From a checkpoint of a small mixture-of-experts model trained on Wikipedia: a softmax router, a variant of SOAP for the experts.
Below are experts of layer 5 (counted from 0) of a mixture-of-experts language model. Rows are named router (the router's row for the expert), up (a neuron's input weights, with its number) and show model dimensions 0-95. Each number is 128 + 24 x the weight over its row's rms, rounded and kept within 0 to 255.
Before each expert's rows: a language model's description of what the expert responds to. This comes from a sample of Wikipedia text that the model never trained on.

# expert 12
It responds to: Year digits. Digits of years, especially the split tail of years like 2|008 and 1|968, in competition tables, seasons and citations.
router [137 133 135 130 169 152 103 105 144  68 108 133 155 145 106 144  92 140 127 190 103 158 127 184 142 119 152  78 130 137 117  83 132 104 129 160 151 156 147 112 109 143 102 119 108 125 111 141 114 154  61 127  85 112 134 109 122 129 132 118 130 158 109 156 101 159  95 147 160 140 144 139 134 106 102 111 142 167 135 111 140  95 141 140 125 117 124 161 148 128 152 160  82 139 132 140]
up0 [163 150  94 142 156 141  98 135 147  75 127  79 120 115 104 164 128 137 122 126 180 174 106 119 106 157  95 120 176 128  99 109 125 114 122 174 131 123 102 129 128 122 132 118 121  89 146 147 104  96 106  95 106  98 120 100 112 165 138 190 120 109 142 109 146 110 105 146 143 157 112 127 128 107 120 121 131 129 135 142 114 141 131  93 144 125  97 103 121 121 206 129 130 141 106 124]
up1 [129 127 108 157 113 122 157 136 116  90 142 129 110 143 107 102 132 144 142 161 134 152 165 135 127  96 126 135  89 144  96  90 138 128 162 142 140 131 127 139 123 176 111 151 143 108 166 147  79 136  78 121 115 109 115 100 121 122 134  56 132 142 131  98 109 133 109 120 148 122  94 100 131 119 123 127 131 175 169 151 131  91 141 119 145 164 120 109 116 110 131 159 118 134  86 160]
up2 [132 127 132 130 168 158 107 128 101  94 115 115 147 126 139 147 129 103 141 155 103 161 127 154 107 142 120 128 138 131 100 156 126 161 143 165 132 127 166 103  95 169 116 133 126 122 127 115 148 108 108 154 127 108  66 127  90 122 161 148 137 147 134 158 118 128 126 147 155 165 142 213 123 158 127  95 170 153 119 114 118 141 106 113  68 138 137 136 155 117 109 152 150 112 125  99]
up3 [127 100 123  96 128 131 124 103 133 140 109  77  49 152 109 140 127 147 140  92 109 144 128 111 127 145 163 117  73 105 115 127  95 125 145 123 120 127 124 108 133 106 118 136 145 118 144  74 118 108 116 120 110 152  89 102 112 124 153 146 109 133 104 144 164 156  91 155 170 142 142 157  77 132 158 130 108 141 139 109 108 147 103 122 159 125 160 136 112 151 127 120 141 150 183 141]
up4 [171 205 115 136 133 149 118 148 117 137  94 129  48 139 121 101  95 121  75 176 136 142 140 141 144 126 114 111  98 128  99 117 140 100 123 169 120 120 113 130 136  76 135 121 166 116 172 150 119 142  92 130 128 111 105  94 138 110 114  66 121 140 155 158  95  99 112  89 147 125 160 156  80  79 121 103 120 108 130 143 102  99 108 117 138 155  87 130 131 116 118 134 108 134 136 137]
up5 [150 142 125 150 132 142 109  91 145 147 159 100 102 140 115 108 115 116 119 143 122 197 149 157 163 113 132 127 149 162 106 122 151  96 180 137 131 166 139 110 102 135 111 117 131 117 182 101 145 134 104 135 159 127 114 126 123 134  98  78 134 108 124 116 113 111 156  90 141 104 139 160 132 158 151 141 114 179 137 179 140 133 117 147 141 118 124 157 111 151 138  79  91 149 139 132]
up6 [153 117 154 135 148 156 143 126  94 117 118 154 155 139 107 123 148 135 116 122  76  83 141 142 167 125 123 103  66 136 111 164 137 131 111 102 160 139  83 139 167 135 102  97 169 119 157 120 109 138 145 151 147 154 161 150 108 129 143 131 125 143 114 129 109 152 153 147 127 121 170 138 152  93 128  92 159 143  99 104 152 107 125 103 133 125 119  99 123  93 112 130  89 137 146 160]
up7 [137 149 162 169 115 149 110 141 119  79 129 114 150 135 177 113 146 103 175 136 111 143 143 135 155 163 128  93  97 101 130 126  94 123 132 116 102 115 135 121 152 145 133 150 124 151 138 140 143 131 134 180 147 120  88 101 124 152 167 125 142  98 129  83 150 128 159 125 112 141 104 128 177  94 125 140 101 158 158 124 110 138 163 151 117 158 134 146 109 160 104 105  91 114 135 171]
up8 [ 96 128 133 138 149  92 117 105 144 113 156 118 147 195 151 113  85 162 141 124 127 124 167 123 132  97 136 106 100  78 103 147  81 102 137 108 153 130 127 133 151  96  76 119 130 160  95 118 120 130  94 127 115  99 141 140 128 100 115 127 141 142 113 142 107 140 155 118 181 109 133 162 118 170 121 156 139 107 115 159 147  84 105 102  91 147 130 127 127 154 115 151 162 147 138 173]
up9 [ 94  96 122 120 133 107 143 166 138 119 112 142 130 104 126 142 102 108 104 135  90 145 121 131  87 138 138 126  85 128 147  72 127 149 104 145 141 106 106 115 136 119 105 109 150 106 117 129 141 116  86 134 161 186 118 140 110 115 157 112 108 157 129 163 135 127  87 109 159  99  76 115 165 137 122 113 124 175  67 143 131 100 145 161  94 130 122 119 152 120 152 185 148 114 121 149]

# expert 11
It responds to: Mixed function words. Scattered tokens with little in common, such as "U." before S., "across the", "There", "consists", LaTeX \ldots, and digits in dates.
router [ 96  96 150  97 152 155 108  96 129 103 117 107 153 160  98 156 103 149  95 164 103 157 152 156 105 159 154 103 145 155 101 107  99 139 119 155 150 158 124 100 100 145  95  99 106 119  96 149 107 164  99 111 100 109 160 110 137 113 112 102 112 157 102 159  94 133 102 156 164 143 158 155 163  98 106 102 155 158 161 108  99 116 145 163 143 144 143 143 135 158 140 127 109 102 155 153]
up0 [183 107 113 109 144 149 108 103 127 130 136 127 132 152 129  97 121  97 103 163 113 154 119  92 125 106  93 126 112  81  96 116 130 148 151 117 173 140 102 124 128 149 133 112 152 134 111 157 151 149 134 119 106 132 146 122 143 142 124  71 155 128 104 173 122 118 145 152 139 122 111 181 198 126  94 139 146 135 139  76 112 116 109 119 130 127 148 151  92 147 145 128 124 117 100  56]
up1 [111 117 110 128 114 100 129  93 137 115 159  84 118 179 152 159 141 169 123 105 123 164 114 119 124 107 141 151 117 137 148 105  92 135 124 136  70  86 129 127 129 170  88 156 100 172  71 145 117 148 127 168 134 117 127 126  67 142 137 163 122 127 101 103 199  92 104 140 121 126 103 123 140 127 122 109 117  88 151 121 118 127 150 117 120 110 155 150  88 139 105 103  88  77 111 132]
up2 [ 97 121 164  88 149 120  98 145 109 139 174 109 106 108 127 125 161 129 130 150 139 137 128 160 152 113 151 156 116 144 130 135 138 152 116 116 162 156 127 132 134 161 137 102 109 206  91 121  93 111 144 190 135 199 150 110 106 162 127 171 111 150  65 134 143 129 116 143 115 140 137 141 169  97 143 133 123 124 151 111  82 101 133 130 131 121 136  88 121 131 140 162 118 107  90 140]
up3 [127  57 102  82 156  94 145  97  92 100 140 142 139 123 158 128 166 137 111 148 125 118  75 151 118 165 146 168 147 128 153 138 171 148  84 116 130 154 104 158 102 174  87 105 156 140 115  94 114 108 146 117 107 123 121 109 138 120 162 101 111 122 126 137 128 168 140 129 133 139 131 166 137 127 102 134 144 126 124  97 159  88 132 116 123 148 135 142 152 125 130  99 118 170 110 134]
up4 [104  96 132 110 133 124 119  90 127  81 145 111 143 120  86 119 132 154 118 137 121 106  92 118 100 118 119 110 110 143 172 134 117 121 142 139 146 126 135 101 133 183 145 110 151 138 167  85 123 103 106 148 136 113 110 103 165 103 117  70 145 137 116 106 109 172 129  54 144 149  98 130 187 139 135 188 165 147 139 123  84 120 147 135  99 132 137 109 160 126 108 122 114 103 103 135]
up5 [147 138 178 104 146 151 111  60 155 114 154 143  85 183 107 135 122 133  87 127 134 176  86 132 105 128 116 151 181  96 116 104 127  95 115 118 119 140 142 116 111 129 141  91 145 170 103 105 157 109 107 103 114 142 106 107 120 106  97 163  64  90 162 130 146 146 128 105 133 107 114 111 153 125 137 131 155 137 151 134 137 163 115 139 135 163 126 119 106 147 136 115 160 105  56 117]
up6 [111 117 114 121 125 102 109  93 100 177 114 138 106 132 148 128 175 124 106 137 128 101 113 100 137  96 184 178 113  97 143 153 119 148 128 143 125 115  76 130 122 134 108 146 119 114 109 113 130 107 106 194  64 131 139 101 160 103 155 102 138  90 149 159 124 160 104 128 104 128 121 103 115 105 126  61 133 122 120 156 125 103 100 112 181 137 111 102  99 151 152 132  74 143 148 133]
up7 [160 142 148 114 140  90 108  95 135  65 145 145 141  71 154 108 136  93 153 142 143 131  73 104 134 120 117 158 123 183 114 122  99  69 127 126 128 175  97 110  94 160 107 109 104 163 122 110 159 135 107 127 123  80 120 102 102 141  93 136 100 170 111 143 151 137 166 132 141 115 123 107 140 134 104 123 118 134  92 140 106 152 169 114  95 139 146  97 135 144 123  83  86 118 129 122]
up8 [111 156 108 133  69 149 109 129 119 121 150 110 152  95  84 145 111 113 126 140 145 114 106 131 100 181 124 111 147 117 100 117  97 102 136  90 151 133 167 177  80 104 122  63 114  98 166 123 125 126 128 173 102 144  98 167 129 115 102 122 158 116 146 148 159 129 121  78 159 129 121 132 113 115 122 133 144 142 178 138 111 150 132 119 112 143 122 135 161 116 123 167 161  94 114 155]
up9 [101 135 139  82 107 101  85 122  92 144 149 159 156 109 146 157 120 102 126 133 117 144 184 127 163 144  92 164 204 132 142 112 144  98 108 126  67 140 122  94 108 122 107 112 154 111 126  95 113 156 134 152 102 160 117 108 127 131 125 103 118 133 135 153  76 101 142 114 108 138 137 137 132 121 113 119 159 144 174 105 128 144 153 130 161 121 110 144  93 106 134 170 132 194 150 136]

# expert 21
It responds to: Articles and adjective endings. The article "a" or "an", often merged with a preceding word (is a, as a, with a), plus endings of evaluative adjectives like remark-able, excell-ent.
router [ 82 134 144 130 172 163 103 103 143 141 121  51 133 145 132 148  94 109  88 143 106 116 119 135 133 129 143 119 170 165 108  86 129 128 115 139 162 143 115 122  99 125 111 119 108 142 121 123 109 129  92  95 138  92 133 141 135 112 111 126 126 184  91 178  88 116 108 152 131 131 178 135 116 129  92 131 139 144 166  94  89 129 116 139 124 152 141 169 155 169 124 136 125  98  98 126]
up0 [101 126 156  83 154 107 139 145 104 142 129 167  88 179 185  86 110 116 125 118 132 148 172 128 163 120 103 138 146 118 143 144 149 137 129 139 110 102 144 128 179 154 104 104 109 144  99 125 143 106 142 126  88 125 153 137 123 131 137 110  75 117 150 112 136 153 136 155 141 100 108 142 125  96 122 115 151 122  96 120  65 110 100 124 150 121 146 146 149 116 172 140 157 154 177 126]
up1 [100 154 133 108 165 148 158 115 115 142 167  87 125  91 152 109 124 111 137 140 127 131 133 194 128 130 152 123 133 126  77 160 116  93 133 112 133  80 123 137  54 182 126 122 139 107 123  65 130 123 137 162 106 153 155 141 108 138 118 146 134 116 110  89 151 134 118 174 164 136 112 111 118 124 121 128 139 182 111 165 105  97 166 112 121 138 128 122 157 131 149 119 169 133 147 101]
up2 [107  98 126 128 142 127 106 168  95 144 149 100 141 183 121 140 127 137 154 158 132 135 119  94 175  93 155 141 149 122 111 143 144 138  98 129 118 112  86  78 109 122 122 187 107 167 143 126 139 111 116 101 162 140  92 120 135 118  96 130 137 172 137 120  65 131 129 136 112 176  87 119 147  87  93 132 133 125 125 141 185 117 139 138 120 135  67 101 137 163 139 142 106  76 107 127]
up3 [ 76 135 131 148 157 170 143 144 108 124 117 174 146 132  94 117 162 133 138 133  97 139 101 122 160 147 107 102 109 135 140 168 108 114 118 115 119  99 140  90  98 151 103 140 155 148 126 126 126 197 139 121 127 153 111 169 112 150 121 182 104 117  75 131 131 165 120 122 107  82 131 157 123 108 122 139 126  63 147 127 127 105 114 116 150 114 135 141 127 157 102 152 151  97 123 141]
up4 [108 121 158 130 126 178 121 133  95 126 160 139 127 125 118 139 134 100 110 132 127 133 161 156 131 162 140 129  30 190 175 140 121 114 139 164 138 122 117 162 129 140 116 118 138 148 117 122 201 126 117 136 132 105 123 134 139 149 121 152 161 116 116 144 110  99 119  89 146 131 126  98 122 174 134  81 127 214 122  89 139 173 145 121  99 158 133 207 141 174 116 133 121 113 130 166]
up5 [110 111 165  66 158  88 132 172 103 105 117 126 137 121 141 114  88 115 113 113  88 107 116 157 112 111 103 106 172 138  87 155 129 152 151 111 135 118 118 112 112 144 157 168 157 136 103 136 120 133 160 111 140 147 150 120 135 115 125 124  92  87 125 139 112 144 123 125 121 119 101 120 114 117 111  84 107 159 121 115 115 163 108 137 122 130 104 122 119 102 110 114 118 155 111 147]
up6 [135  98 123 160 137 119 145 138 137 186  76 125 106 133 131  69 148 129 138 146 171 113 149 105 160 117 139 155 141 128 143 125 164 142 124 114 125 136 176 102 138 125  80 103  64 106 153 161 145 156 143 129 106 125 129 139  97 124 129 111  80 156 114 153 123 131 159 149 131 121 143 154 154 142 114 127 141 137 125 136 141 138 104 112 117  96 168 109 116 168 124 129 123 109 156 149]
up7 [138 155 134 138 108 160 163 125 110 146 105 142  86 113 129 129 119 137 107 137 108 154 150 139 141 140 163 119 139 146  82 130 137 112 112 150 118 127 156 131 113 130 153 140 113 124 123 113 131 125 130  87  87 125 127 132 128 127 155 172 121 112 126 174 129 169 130 105 107 118 135  67  96 137 106 124  92 173 197 122  86 126 191  92 160  96 100 144  91 122 130 112 191 129 130  83]
up8 [134  95 146 130  93 138 111 139 113 115 184 154 141 168 172 104 112  99  86 154 120 109 145 184 133 160 123 113 145 146  85 126 142 131 136 139 186 131 131 153 106 149 100 119 164 147 142 109  96 116 125 162 134 141 107 116 118 129 139 133 117 153 153 183 141 134 142 159 145 157 114 148  96  99 111 142 127 111 129 155 107 125 130 106 109  91 108 108 127 135 116 165 137  68 133 132]
up9 [125 137 150 136 114 163 119 121 111 132 145 132 123 119 138  91 109 147  90 124 121 141 104 134  93 132 100 140 138 107 140 144 160  61 125 146 120 200 115  93 124 129 137  79 134 145 108 149 136 112 147 130 109  97 143 154 149 105 150 112 152 133 141 148 124 135 147  90 136 138 104 133 113 154 143 133 163 156 121 153 113 131  94  93 144 141 138 180 149 122 122 161 163  91  85 164]